{"n_experts": 256, "n_head": 2, "doc_mask": true, "z_loss": 0.0001, "train_tokens": 548500000}
Below are experts of layer 7 (counted from 0) of a mixture-of-experts language model. Rows are named router (the router's row for the expert), gate (a neuron's input weights, with its number), up (a neuron's input weights, with its number), down (a neuron's output weights, with its number) and show model dimensions 0-63. Each number is 128 + 24 x the weight over its row's rms, rounded and kept within 0 to 255.
After each expert's rows: "comes before" lists some tokens at least twice as common just after its tokens as in all text; "mostly gets" lists some tokens that are sent to it at least half of the time. This comes from a sample of Wikipedia text that the model never trained on. Tokens count by the router's weight.

# expert 95
router [ 95 117  95 119 116  66 111 125 145  71 142 113 103 116 111 111 135 116 134 172 122 190 121 165 105 148 119 123 104  80 123 146 112 133 102 110 137 156  99 136 115 138  80  82 132 117 134 141  90 151 146 118 148 193 132 121 122 121 148 121 162 120 163 128]
gate0 [110 104 158 116 167  78 158 182 161 140 107  88 115 160 139 111 175 117 108 133 111 104 153 171 128 104 132 139 124 114 164 131 128 143 106 120 135 151 156 107 110 165 134 132 138 134 120 156  94 181 109 114 160 149  79 113 118 125 144 122 164 150 133 110]
up0 [ 97 129 117 116  95 157 114 122 149 131 123 133 187 124 101 112  66 147 125 133 149 140 113 132 178 137 147 139 122 142 147 180 129 147 110 108 151 161 114 160 172 113 135  73 119 110 168 145 136  97 128 154 151 124 140 128 130 119 133 157 107 144 130 145]
down0 [108  99 106 117 125 124 104 143 122 136 100 130  87 147 128 113 120 105 126 174 129  80 124  89  97 163 160 150  97 138  97 118 130 123 136 144 119 126 124  77 156 133 156 110  87 118 142 131 140 138 176 155 123 144 120 114  92 126 138 141 134 134 146 137]
comes before: " |", "|", ";", "|---|---|---|---", "pp", "otes"
mostly gets: " −", "±", " —", " +"

# expert 216
router [ 97 120  96 113  85 100 130 109 150 109 113 126 136  96 128 132 143 106 155 186 127 132 126 144 125 120 125 140 127 106 100 126 139 143 106 120 120 157  95 148  95 142 101 120  87 157 157 132 124 121 135 124 146 168 152 167  99 153 118  97 173 145 134 129]
gate0 [ 95 137 157 141 102 111 144 132 127 123 138 136 128  95 118 107 147 199 168  92  89 142 140 126 123 171 140 133 144  86 125  94 121 157  95 129 106 153 125  92 102 109 121 149 160 155 122 143  82  92 160  96 110  84 126 132 125 121 129 153 104  77 151 172]
up0 [141 127  70 130 142 121 185  96 121 101 140 161 135 184 127 107 170 126 126 217 156 136 149 126 126 119 108 136 109  76 111 132 144 139  92 138 178 135 140 127  98 143 112  87 128 110 125 150 152 112 145 145 127 119 156 106 118 107 118 118 149 130 101  98]
down0 [146 138 113 114 115 154 110 169 166 127 105  92  81 155 140 143 107 109 105 116 125 152 127 135 135 116 121 146  92 148 123 119 117  87 187 115  99  86 116 100 120 147 191 126  98 109 178  71 132 118 101 102 117 102 128 123 118 163 104 151 115 102 117 154]
comes before: "\n", " The", " He", " In", " It", "=="
mostly gets: ").", "\".", ".\"", ".", " ==", " ==="

# expert 170
router [101 131 127 113  91 132 117 118 129 124 124 120 117 110  91 142 144 112 150 161 175 151 110 137  81 124 128 139  86 117 122 157  85 117 114  63 155 137 120 151  94 174 102 126  85 120 146 127 110 142 162 111 130 156 122 138 113 182 133 131 137 138 169 124]
gate0 [116 185 190 113 108 107 122 112 135 114 113 113 131 114 145 110 160 169 156 141 135 116 113 142 101 121  56 101 104  94  91 128 108 115 135  95 164 182  80 127 138 119 105 105  86 161  88 128 129 135 167 101 122 113 156 159 135  94 139 155 140 122 189 115]
up0 [156  84  82  96 125 127 102 137 121  88 101 116 130 106 115 136 143  94 151 173 168 148  69 129 144 105 110 133 131 133  92 143 157 145 131 126 160 169 130 159 120 101 147 156 158 133 161 157 155 112 137 108 138 119 145 120 132 110 148 132 103 149 144 146]
down0 [133 138  76 124 132  86 107 121 140 111  90 111  85 163 143 134 133 102 115  88 145 156 139 130 108 142 121 150 135  96 121 152 131 144 123 141 128 170 105 142 115 114 110  36 106 120 151 131 139 100 115 116  79 140 142 148 147 138 101  85 167 159 140  89]
comes before: "\n", " |", " –", ")", " is", " ="
mostly gets: " =", ")", " ===", "\""

# expert 53
router [ 78  89 134  97  95 125  80 100 126 114 143 117 117 130 108 102 156 126 136 148 161 159 125 151 125 141 130 150 122 116 118 154 102  97 127 113 144 126 118 133 113 128 111  91 131 145  96 170 123 152 157 119 161 131 143 164 109 139 152  71 129 156 134 117]
gate0 [104 174 111 190 165 166  83  97 144 132 134 123 159 128 151  97 121 107 118 154 121 145 124 109 108 122 138 155 195 113 167 136 143 127 137 130 115 106 144 129 141 107 140 105  71 156 135 125 114 104 152 119 147 140 133  84  83 107 138 103 139 162 153 113]
up0 [142 133 126 157 153 150 121 153 183 159 126 115 129 116 119 150 107 140  96 175 148 106 112 134 133 124 136 178 159 131 130 147  81 128 144 114 155 114 120 125 135 101 110 159 112 114 143 108 107 147 130 164 147 144 183 146 128 125 133 137 116  95 123 143]
down0 [144  97 142 138  93 107 143  92 119 163 103 142 118 116 150 131  81 159 121 126  67 148 113 115 121 124 106 191 126 125 120 123 135 164 135 116 166 136 157 149 123 103 109 154  85 124 110 147 119 100  98 123 148 114 155  95 127 136 109 170  99 113 124 135]
comes before: "p", "h", "eral", "al", "2", "ulation"
mostly gets: " gen", "ip", " pop", "ograp", " Gen", "op"

# expert 19
router [116 117  73  93  70 115  94 107 146 100 116 126 121 125 104 121 142 128 173 136 143 160 125 135 125 131 101 140 102 109 129 139 111 126 120 117 147 151  92 132 111 146 120 120 102 162 150 124 124 144 143  91 170 136 171 160  64 180 129 130 163 148 168 123]
gate0 [128 194 114 124 130 106 131 129  89 132 140 126 114 119 180 123 105 162 131 124 110 103 114 110 133 126 148 170  92  97 175 144 144 169 123 159 181 148  84 141 151 119 132 138 115 104  96  80 160 148 121 173 113  98 100 138 144  97 125  95 118 144 150  78]
up0 [153  99 101 135  76 127 128 121  99 103 145 112 143 185 110 105 155 129 118 157  79 121 141 154 129 135 129 123 163 120 181 148 109 158 146 111 102 111 144 120 129  93 189 130 156 154 111 121 108 165 145 124 124 112 120 109 124 138 126 117  93 111 105 147]
down0 [112  86 118  99  61 139 102  88 131  86 127 126 106 173 126  98 146 124 131 138 137 157 121 123 122 101 115 151 146 139 151 176 139 166 151 118 104 145 119  86 146 156 121 107 158 116 122 132 111 143 187 110  98 110 128 148 146 134 123 160 168 135 120 160]
comes before: "==", "\n", "The", "===", "In", " The"
mostly gets: ".\"", "\".", ").", " They", " ==", "owever"

# expert 196
router [124 130  88  65 104 133 113  98 134  91 113  98  94 106 106  86 117  63 156 127 144 138 125 151 109 116  99 123 112  92 103 152  83  98 139 123 127 112 124 165 104 139 126 102 132 147 121 141  92 141 138 106 125 152 141 122 123 126 115 112 144 113 185 164]
gate0 [127 103 138 127 118 115 161 176 117 117 147 120 122  86 147  83  77 104 163 109 164 100 128 120 133 141 101 112 109  74 147 117 118 102 165 143 123 113 124 114  83 122  86 131 136 136 101 137 122 154 122 136 158 139  94 151 109 124  86 121 105 118 153  91]
up0 [ 96 118 110 161 112 112 118 115 122 136 162 113 115 125 154 117 120  45 137 141 135 129 148 104 183 111 129 147 109 111 119 190  94 128 132 177 122 116 112 146  99 163 122 130 135 183  99 155 140 121 142 127 152 163 102 166 124 124 105 125 162 134 129 116]
down0 [137 115 150 121 125 132 144 131 148 112 128 134  96 111 129  95  94 152 127 131 125 131 166 115 159 153 132  92 160 139 127  98 139 145 174 155  93  94 131 138 180  73 125 131 144 115 161  99 150 167 149 109 123 124 131 115 152 100  92 155 136 148 104 139]
comes before: " of", ":", " football", "s", " in", " and"
mostly gets: " city", " state", " town", " music", "merican", " school"

# expert 224
router [ 98 116 118  72 112 129  67 131 146 111  94 100 120  70 130 127 161 129 127 124 181 148 101 141  90 121 126 135  97 107 138 125 145 107 119 138 157 159  98 139 133 147 100 107 121 126 153 132 133 151 137 109 139 153 132 135 102 179 141 123 148 147 142 123]
gate0 [183 120 120 107 126 149 113 133 149 104 141 142 132 121 147 154 179 178 140 123 168 148  97 127 176 142 128 180 114 156 121  75 141 161 108 138 131 153 144 134 129  72 132  76  74 115 139 142 146 154 155 135 148 135 118 148 132 127 175 150 119 111 127  81]
up0 [131 160 127 123 131 117 107 168 131 147 116 138 156  96 136 123 130 117 127 119 113 188  89 168  98 133 122 108  99 146 101 132 123 140 120 158 102 100 115 117 132 141 125 135 131 160  93  81 135  89 144 114 141 125  89 180 136 125 109 153 111 128 182 136]
down0 [133 157 146  95 164 151 116 134 141 115 131 114  96 142 160  97 176 148  94  96 137 166 130 145 126 130 140 144 140 109 156 138 122 131 127 153 157 130 140 145 156 114 134 184 142 160 165 166  83  92 140 116  98 153 120 138 147 124 129 100 155 131 138 159]
comes before: "ed", "s", "ing", "es", " be", "ived"
mostly gets: " will", " won", " did", " would", "ould", " return"

# expert 121
router [120 115 110 114  90 115 119 110 182 118 130  99 130 125 113 106 173  87 145 149 149 144 118 127  99 163 112 109 110 137  84 152 123 126 103 119 140 151 119 145 103 150  87 118  97 126 160 138 119 133 135 124 136 138 140 155 100 152 142 134 151 125 175 142]
gate0 [166 100 146 131 166  99 139  98 167 138 161 146  90 101 139 108 120 129 149 146 146 126 143 166 118 147 111 146 131 126 113 119 162 130 117 109 120 168 124 144 140  62  89 100 133 128 167 122 115 158 160 151 111 120 128  77 150 137 173 146 126 143 109 149]
up0 [ 71 172 109  82 133 151 122 128 101 101 107 111 124 162 114 175 133 108 105 121 159 150 135 121 127  79 130 156 132 125 160 138 137 167 139 154 147 114 126 127 162 143 128 152 129 150  82  93 142  99 123 117 137 151  96 176 141 137 113 103 153  92 113  90]
down0 [ 97 126 156 116 117 114 103 108 111 112 118 126 128 157 136 144 110 102 132 147  87  94 131 106 101  73 135 149 149 157 152 140 163 158 134 107 145 141 133 163 151 112 116  74 127 103 163 134 148 127 186 124 137 112  85 100 121 120 196  99 137 148 110 143]
comes before: " ", "0", "5", "3", " and", "4"
mostly gets: "',", ",", "),", "\",", " ft", " February"

# expert 92
router [ 64 130 121 139 110 111 100 103 159 107 111 112 121 109 114 139 166 122 134 126 127 133  83 145  74 167 140 124  97  99  88 181 112 116 110 113 170 147 104 149 123 147 121 109  96 160 123 128 120 146 135  94 161 185 134 154 120 145 123 105 132 141 192 126]
gate0 [111 123 146 142 147 183 125 133 111 120 118  99 139 140 166 136 167 165 115 150 149 111 104 123 101  49 109 131 135 126 133 106 118 148 162 152  87  95 161 150 177  96  99 142 127 169 150 170 119 124  87 139 117 162 127 132 145 135  96 161 132 139 167 163]
up0 [131 125 143 111 122 146 109 152 146 122 110 155  96 142 126 144 109 128 177  91 104 161 128 132 159 155 118 110 123 102 135 120 149 137  87 141 155 151 142 138 131 177 104 127 132 121 188  74 165 109 104 159 124 140 128  90  95 184 132  86 145 131  98 136]
down0 [132 136 136 177 118 154 117 131 138 156 108 147 123 136 126 124 111 100 154 153 166  91 104 135 112 160 177 161 120 149 161 116 135 154 114 129 137 159 138 119 125 127 149 148 126 141  74 147 142 141 141 144  92 124 130 102 102 187 104 139 119 112 120 136]
comes before: " ", "1", "2", "0", "3", "4"
mostly gets: " c", "+", "°", " inc", "ل"

# expert 71
router [134 123 132 126 112 122 124 112 153 115  93  75  86 126  76 109 133  84 164 166 142 125 132 120 125 145 103 123 129  83 106 123 109 106 114  87 173 137 113 158 140 164 116 137 111 166 142 112 116 120 161  83 115 147 166 131 117 158 125 116 161 104 136 182]
gate0 [126 115 134 130 100  76 145 120 171 112 130 119 126 123 162 147 101 120 116 132 108 145 129 126 143 146 108 144 131 132 166 132 113 141 118 144 114 152 159 124 149 120  94 115  82 157 128 137 117 117 173 104 121 169 129 100 134 105 136 102 136 126 131 119]
up0 [140 135 128 125 140 102 156  75 108 104 147 138  88 143 124 189 118 104 139 104 122 120 143 158 155 153 105 140  99  83 122 154 146 158 149 100 143 125 154 115 109 128 130 135 133 118 141 140 114 115 113 149 136 131 104 123 103 161 127 130  88 148 130 108]
down0 [145 137 116 115 168 133 103 119 121  98 106 136 132 103 137  78 168 139 140  93 116 135 103  92 100 155 172 114 180 127  95 176  78 139 108 133 125 114 159 149 166 130  94 138 153  89 135 110 151 161 141 142 142 142 110 114 154 138 114 144 161 151 132 149]
comes before: ",", ".", " (", " |", " and", " of"
mostly gets: "ists", "son", " They", "ces", "ers"

# expert 12
router [104 124 114 125 127 128 111 134 160 127 127  95 137 106  87 107 146  97 136 114 133 162 115 181 107 138 132 137 112 108 104 161 111  93 113  93 141 138  93 143 122 123 112 110 137 148 140 138 124 120 159 112 133 133 168 125 109 127 167  46 152 122 156 148]
gate0 [108  87 175 135 124 197 104  91 146 157 110 138 177 124 143  89 118 121 128 157  75 128 141 170 110  87 137 116 158 122 152 110 114 123 132 114 153  89 145 137 165 129 156 148 176 125 149 111 105 115 148 103 135 161 140 101 105 147 175 158 108 139 124 157]
up0 [140 125 102 150  90 113 153 157 141  83 140 149 105 130 152 165 141 110  97 105 176 142 100 100 141 166 127 133  78 129 113 114 104 134 147 141 114 159 130 138 140 146 155  81 123 152 121 151 178 139 111 136  86  99 115 139 133 109  88 142 149 136 109 143]
down0 [ 89 130 146 168 134 112 128 121 141 138 124 154 138 118 110 147 149  94 127 143 115 173 127 156 107 151 111 119 108  95 184 122  88 126  91 130 115 111 145 106 132 156 118 102 112 129  67 139 113 122 121 130 169 145 140 146 108 159 168 139 117 115 121 166]
comes before: " the", "er", " of", " in", " a", " and"
mostly gets: "aining", "irst", "ing", " new", "aking", "ootball"

# expert 137
router [137 119 121 116  80 101 108 108 132 100  97 114  91 134 102 120 164  74 129 139 121 117 116 126  85 160  98 103 103  79 124 169 116  85 108  80 158 159 127 140 114 135  84 123 101 139 112 144 110 171 170 105 125 159 147 129 111 156  98 118 149 130 161 133]
gate0 [141 135 116 112 120 145 105 117  92 124 146 145 119 171 108 106 174 123  94 101 135 114 146 118  84 121 133 108 134 149 141 125 149 115 143 132 158 111  38 144 112 149 129 146  90 159 160 145 125 124 106 144 119 117 140 105 101 136 127  86 150 133 162  92]
up0 [118 114 112 118 112 103 123 146 156 142  87 125 132 138 146 125 129 118 147 118 112 143 117 152 127 125 118 152 120  96 126 119  77 126 122 131 113 161 211 139 108 112 121 133 166 114  71 141 131 169 140 120 121 109 118 159 126 133 131 161 105 142  98 104]
down0 [138 136 110 129  96 154 169  81 108 117  94 108  96 100 105 141 142 126 161 149 180 152 158 175 133 134 115 116 111 144 128 137  96 128 142 150 138 139  98  92 115 146 108 185 152 110 146 123 152 123 147 151 132 128 166 122 102 179 167 149  70 116 154 130]
comes before: " |", ",", " (", "ć", "'", " and"
mostly gets: "ć", "น", "a", "i", "ana", "ī"

# expert 113
router [109 120 117 113 127  93 125 113 154 123 110 101 133 129  99 129 166  89 157 129 123 169  98 146  75 164 130 130 119 117  85 172 127 106 100 129 139 120 100 130  89 137 101 108 146 130 109 125 128 184 165 127 165 131 133 137  93 147 160 124 142 134 160 143]
gate0 [186 124 140 109 155  49 157 177 133 165 118 145 151 104 112 124 136 145 137 145 149 156 121 107 123 120 144 140 168 125 168 118 164 112 163 121 120 107 129 115 109 142 110  69 130  98 149 140 169 142 155 121 150 115 142  97 149 125 162 140 101 119 133 150]
up0 [124 140 161 123  94 126 136 112 100 137 126 179 108 142 116 166 104  94 139 146 109 108  87 115 150 133 167  61 122 147 129 158 114 139 100 106  94 121 177 163 144  95 127 147 136 172  84 101 129 120 173  98 131 119 128 133 105 122  90 177 113 151 134 126]
down0 [162  92  93 123 122 179 132  89 106 101 147 173 111 122 142 145 154  87 115 141 112 166 119 122 109 139 114 116 165 129 124 156 140  82 104  95 147 115 160  98 127 105 126 110 119 131 109 147 170 172 131 113 157 126 148 132 121  86 163 130  89 167 125 149]
comes before: " ", " cent", "W", " place", " (", ")"
mostly gets: " ft", "illion", "',", " years", " second", "°"

# expert 102
router [ 66 116 115 125 121  99 131 110 155  96  98 106 102 129 123 128 140 119 139 145 158 157  81 126  88 173 128 122 109 113  89 150 136 125 116 129 165 125 108 151 129 170 108 113 135 125 125 113 112 140 154 108 145 149 159 122 106 195 141 117 147 107 193 134]
gate0 [ 85  75 119  98 143 169 135 124 142 119  61 142 146 147 127 127 103 129 127 138 155 139 114 121  91 142 112 164 159 117 100 156 108 107 135 150 117 101 111 120 129 136 112 119 154 122 153 138 126 111 159 108 123 138 140 100  95 171 153 129 140 156 141 155]
up0 [130 171 110 146 173  93 155 130 140 139 129 123 140 141  98 125 111 112 132 114 113 124 140 128 150 119 138 111  85 122 151 105 127 134  89 132 136 150 138 135 113 104 151 100 141 117 145 111 169 100 119 117 163 151 128 121 133 104 155 119 151 142 145 122]
down0 [144 106 119 163 148  96 161 133 146 126 108 126 132 123 144 106  98 121  93  82 111 140 125 129 104 138 131 102 159  82 133 131 117  82 137 135 101  93  88 133 125 104 126 149 103  96 119 120 101 102 142 160 130 155 126 128 146 126  76 108 159 103 136 131]
comes before: " ", "3", "P", "4", " +", " —"
mostly gets: " April", " February", " October", " July", " December", " Feb"

# expert 70
router [136 126 129  94 108 105 125 113 189 112  88  87  98 107 129 116 168 105 143 160 152 120 137  96 113 159 110 132 130 106  96 148 120 135 121  95 158 120 110 146 139 138 129 132 127 149 117 116 117 170 154  75 133 140 147 136  99 150 151 141 177 115 148 142]
gate0 [137 109 124 158 102 155 151 139 142 109  78 115 146  95 118 158 130 129 115 132 130 200 123 138 136 137 126  83 157  78 114 145 148  98 120 136 108 147 130 171 127 119 112  99 165 137  94 152 159 124 139 116 130 133 114 170 148  84 167  98 158 136 143 131]
up0 [143 130 121 159 154 135 157 163 140 111  74 109 114  90 105  94  84 154 136 105 140 179  88 138 111 101  90 126 149 115 108 120 145 176 115 140 135 113 143 151 108 137 141 109 197 109 128 125  88 148 127 116 112 140 136 138 141 127 181 112 141 174 123 143]
down0 [148 130 111 114  91 160 181 113 129 169  99  81  94 129 140 139 116 101 157 151 161 118 148 129 161 125  73 101 116 125 137 139 157 107 108 160 117  82 114 105 129 122 150 104 186 122 103 102 147 161 100 170 146  97 158 123 158 108 158 132  93 116 146 121]
comes before: ",", " |", " (", ".", "hip", " and"
mostly gets: " County", " They", "ren", "ae", "ins", "ans"

# expert 62
router [116 127 101  93  84 108  87  79 136 129 122 102 110 126 100  80 136  86 159 144 124 141 111 154 112 115  95 140 124  78 102 117 110  94 113 100 123 120 115 153 132 147  74 130 125 167 141 133 119 131 127 101 121 129 177 135 106 155 105  99 150 129 139 168]
gate0 [157 118 129 109 135 135 152  88 150  85  98 161 150 128 116 112  98 150 142 172 124 116 139 124 158 176 105  82 116 130 158 148  70 125 121 115 158 146 154 113  90 119 141 156 110 161 117 101 117 121 121 185 136 131 143 135 108  92 131  85 122 149 126 122]
up0 [119 138 170 136 100 125 123 152 113 142 142 110 123  90 141 154 134 120 171 118  83 141 135 117 112  70 129 164 140 136 155 126 149 133 130 120 125 122 126 149 130 146  80  94 136  83 144 116 133 116 121  81 160 146 144 113  83 149 137 153 131 133 152 131]
down0 [105 178 102 129 120 116 185 123 114 104 131 101 110 131 141 142 115 101  97 148 146  98 120 163 103 131  94 150 130 140 166 117 117 147 151 164  89 179 135 140 141 128 125 123 138 147 107 103 138 134 146 113 145 108 100 158 120 141 154 145 126 120 113  90]
comes before: " of", ".", ",", " in", " and", " to"
mostly gets: "ility", "ction", "earch", "ution", "ence", "ities"

# expert 176
router [101  78 123 129 108 129 130  96 125  97 103  80 105 125 101 117 162 132 164 133 150 155 127 160 101 132 128 126  81 127 136 171 106  88  91 134 132 136 135 140  83 153 103 106 124 172 156 131 119 127 134 149 126 167 154 178 115 158 133 135 165 137 158 147]
gate0 [142 107 105 163 127 111 146  87 171 147 128  97 115 157 128 119 126 136 125 133 126 186 122 127 176 145 115 116 139 114 127 163 140 127 120 165  82 160 137 107  99 101 113 151  92 118 176 110 132 124 140 148 123 116 170 152 162 108 167 181 129 122 119 139]
up0 [144 102  93  94 171  96 122 163 102 144 105 142 138  95 110 140 122  62 120 126 110 105 108 107 119  89 140 152 137 131 123 125 132 143 160 117 152 136  99 136 141 164 133 162 150 143 106 122 123 101 118 110 173 123 122  82 115 108  86  82  99 143 125 102]
down0 [ 77 146 112 132 141  93 135 135 119 129  84 110 155 153 136 113 149 148  97 105  98 144 152 137 103 161 112 163 100 140 131 134 111 125 147 119 168 133 111 130 159 157 107  90 135  69 142 125 123 166 124 111 143 143 102 133 104 107 135 121 127 158 111 111]
comes before: "0", "6", "4", "8", "5", "3"
mostly gets: "==", "===", "===="

# expert 233
router [129 115  93  87  83  93 104 124 147 112 113  93  97 124 135  84 142  65 153 128 168 143 124 114 102 123 144 147 116  97 101 127 117 106  82 111 138 122 100 138 134 136 111 107 100 126 133 125 133 133 153 103 162 173 142 130  87 146 131 112 177 117 138 157]
gate0 [129 129 137 143 112 174 139 131 186 156 147 112 122 124 161 135 129  89 114 101 105 169 145 148 138 163 124 120 107 121 106 114  96 113  85 128  97 146 162  91 110 144  96 140 186 117 144 130  84 126 110 139 143 105  97 137 122 131 103 127 112 145 151 131]
up0 [151  86 114 107 136 103  86 108  94 105 107 106 157 115 160 155 128 129 116 157 154 123 141  97 170 143 148  95 155 140 104 105 138 105 137 163 151 134 114 140 171 131 141 129  72 188 129 119 118 148 127 145 130 146 123 115 152  97 142 129 134 168 130 115]
down0 [108 111 120 157  98 162 141 144 128 120 164  62  89 125  99 150 117 112 169 135 157 112 126 130 110 125 142  96  96 152 114 141 116 103 115 103 121 109 154 122 107 126 126 180 149 115 176 108  92 126 110 119 118 140  95 105 109 144 133 139 175 123 108 139]
comes before: " of", "ure", ",", ".", " in", "ion"
mostly gets: "ourt", "iver", "ase", "reet", "istrict", "ject"

# expert 14
router [105 140 140 139 134 106 101 110 132 125 122 114  90 124 116 126 140  79 146 131 141 186 130 126 104 102 122 118 128 116 133 134 111 102 116 130 148 120  94 149 118 155 117 106 126 147 143 149 107 133 150 106 130 167 146 188 130 192 165  89 175 138 135 138]
gate0 [135  89 152 139 130 147 136 128 187  96 126 115 103 125 134 135 158 119 117 148 146  97 166 142 109 159 100 137  96 116 109  91  95 145 118 114 145 140 155 133 109 152 143 121 150 101 123 137 105 151 113 164 137  85 138 120  97 145 133 112 157 120 114 167]
up0 [114 116 134 144 136 149 123 117 109  91 124 142 152 145 102 107 133  90  97 155 147 126 155  98  93  97 108 131 103  92 110 104  83 113 119 104 112 146 140 146 132 149 149 150 112 147 160 152 116 145 133 119 116 120 146 162  82 141 136 104 119 116 125 146]
down0 [121  81 127  79  90 156 128 133 110 158 122 117 144 137 113  96 104 117 170  99  89  84 148  93 116 167 141 129 126  99 121 131 121 144 125 120 104 151 126 108 189 135 125 115 137 142 131 131 111 141 145 112 128 128 127 168  98 114 117 135 145 111 146 145]
comes before: "-", "|", "\n", "  ", "The", " as"
mostly gets: " well", " follow", "\n", " open"

# expert 183
router [ 99 107  86  96  81 112 118 102 179 118 139  97  71  99 109  76 141  91 148 166 103 126 102 121 118 124 111 145 104 127 108 112  85 116 117  98 148 124 110 162 127 113 109 119 138 162 122 145 143 136 124 126 143 118 150 124 104 181 106 115 141 155 131 167]
gate0 [137 133 160 136 122 140 148 160 139 105 151 171 153 110 127 127 118  94 161 178 132 112 146 132 123 100 131 144 110  71  78  95  85  92 126 123 100 106 173 141 156 185 109  92 122 158 113 138 136 122 132 128 102 104  82 132  93 155 148  99 136  82  89 133]
up0 [116 114 142 120 163  89 155 169  92 134 107 136 123 110 167 141 112 145 129 110 148 120 118 146 137 104 154  79 138  94 102 134  89 112 110 111 119 157 108 139 140 174 129 120  75 165 136 151 156 126 151 149 110 126 119 105 156 158 107 139 121 124  84 156]
down0 [119 123 110 133  88 177 128 142 115  89 132 127 130 103 117 164 133 123 118  99 141 134 141 132 119 177  90 115 119 105 159 128 151 134 147 100 154 120 101 124 120 101 154 169 125 161 139 129 110 142 151 133 148  95  99 111 137 166 142 113 128 121 147 103]
comes before: " of", ",", ".", " and", " in", " for"
mostly gets: "ople", "pe", "ions", "ters", "ures", "ers"

# expert 244
router [ 92 117 101 121  87 110  87 116 160  73 132 100  97 106 116 131 148  84 150 163 146 155 118 156 112 147 143 122 122 112  94 129 107 118 128 106 125 115 130 109  82 151 107  78 140 129 168 118 112 183 171 115 120 146 132 136  92 177 150 143 154 139 153 171]
gate0 [111  95  94 115 144 135  89 158 174 126 128  89 106 174 125 109 113  80 154 136 173 157 105 144 161 121 131 152 121 103  93 135 114  98 124 142 132 144  94 110  73 112 125  81 137 142 172 162 136 145 131 104 106 140 155 110 123  97 139 163 127 137 172 124]
up0 [155 168 183 109 152 111 105 119  95 141 140 146 101 113 156 117 137 143 111 143 166 119 155 121 120 147 103 117 112 155 133 123 143 144 150 122  84 136 132 123 172 136 132 105 153 130 132 132 141 123 122 201 140 121 149 141 142 152 124 117 139 103 121 136]
down0 [141 100 162  86 132 141 152 136 158 120 128 149 101 111 161 103 131  72 168 123 106 110 163 141 108 116 103 147 101 161 106 136 135 168 161 120 153 132 121 109 130 154 158  71 157 121 103 174 131  99  91 136 192 141 152 122 128 122 118  98 126  89 137  87]
comes before: " |", ")", "%", "\n", "°", "″"
mostly gets: " km", "′", "|---", "″", "%", " ft"

# expert 219
router [ 64 116 112  88  86 106 104 124 145 132 131 131 100 117 131 135 134 133 145 135 166 139 148 143  92  98 109 157 123 129 114 138 106 124 108 126 130 164 107 154 122 159 111  91 105 136 107 131 116 143 144  87 158 127 121 111  82 157 156 121 183 146 138 123]
gate0 [ 67 135 112 139 128 104 105 159 108  90 155 158 131  95 141 138 119 158 152 135 153 125 160 129 162  99 129 102 154 126 185 160 114 135 144 151 111  98 177 144 128 128 114 133  98 148 125 120 111 123 154 102 105 167 175 151 115 145 169 103 141 113 155 138]
up0 [163 118 112 129 128 148 115 102 129 171 158  96  71 154 116 118 138  97  90 140 132 125 103 152 124 162 103 174 123 126 138 148 103 100 109 130 122  98 137 164 153 118 123 131  87 139 153 106 107 111 136 171 112  89 103 135 126 132 121 153 102 110  88 118]
down0 [148 124 121 106  95 137 145 126 145 138 134  91 157 109  83  89 112 146 144 130 168 155 132 122 121 143 137 155  72 130 159 157 141  94 183 135 117 151 129 124 158 129 104 133 133 127 152 158 121 165 118 177 152 103 103 131 122 132 137 144 122 135 141 143]
comes before: "ing", "ed", "ical", "ion", "ic", "er"
mostly gets: "fess", " writ", "echn", " sing", " publ", " polit"

# expert 199
router [143 123 118 106  87 141 120  88 145 119 119 117 117 114 135  86 139  79 162 140 122 126 116 145  95 115  99 113  95 111  80 135 125  95 118 111 176 148 124 165 102 178 107 124  93 150 180 147 115 128 134 121 146 146 127 157  96 179 129 131 128 134 128 132]
gate0 [163  92 114 136 121 126 103 138 144 150 123 124 117 141 166 111 173 139 124 117 144 140 147 140 131 142  95 121 155 118 106 123  97 121 157 177 150 141 139  89 113 115 151 127 108  95 125 134 169 174 175 120 140 155 128 152 134  99  87 140 157 143 125 106]
up0 [135 125 130  94  95  98 150 131 166 150 172 156 166 113 161  87 111 141 143 115 164 123  86 157 115 109 116 158 144 110 165  90 108 129 126 110 168 197 136 169 142 184 146 148 107 105 151  99 169  92 135 142 126 111 142 124 135 163 142 113 157 124 131 154]
down0 [117 127 156 141 140 142 122 121 148 120 136 102  88 114 152 108  98 122 106 129 131  90  97 147 158 125 123 106 173 121  85 117 158 118 143  82  78  99 135 130 171 163 157 105 161 161 115 165 112 111 154 150 119 114  92  84 149 126 128 161 132 125 111 108]
comes before: " and", " which", " but", " the", " a", " with"
mostly gets: "),", "\",", ",", "—", "\"."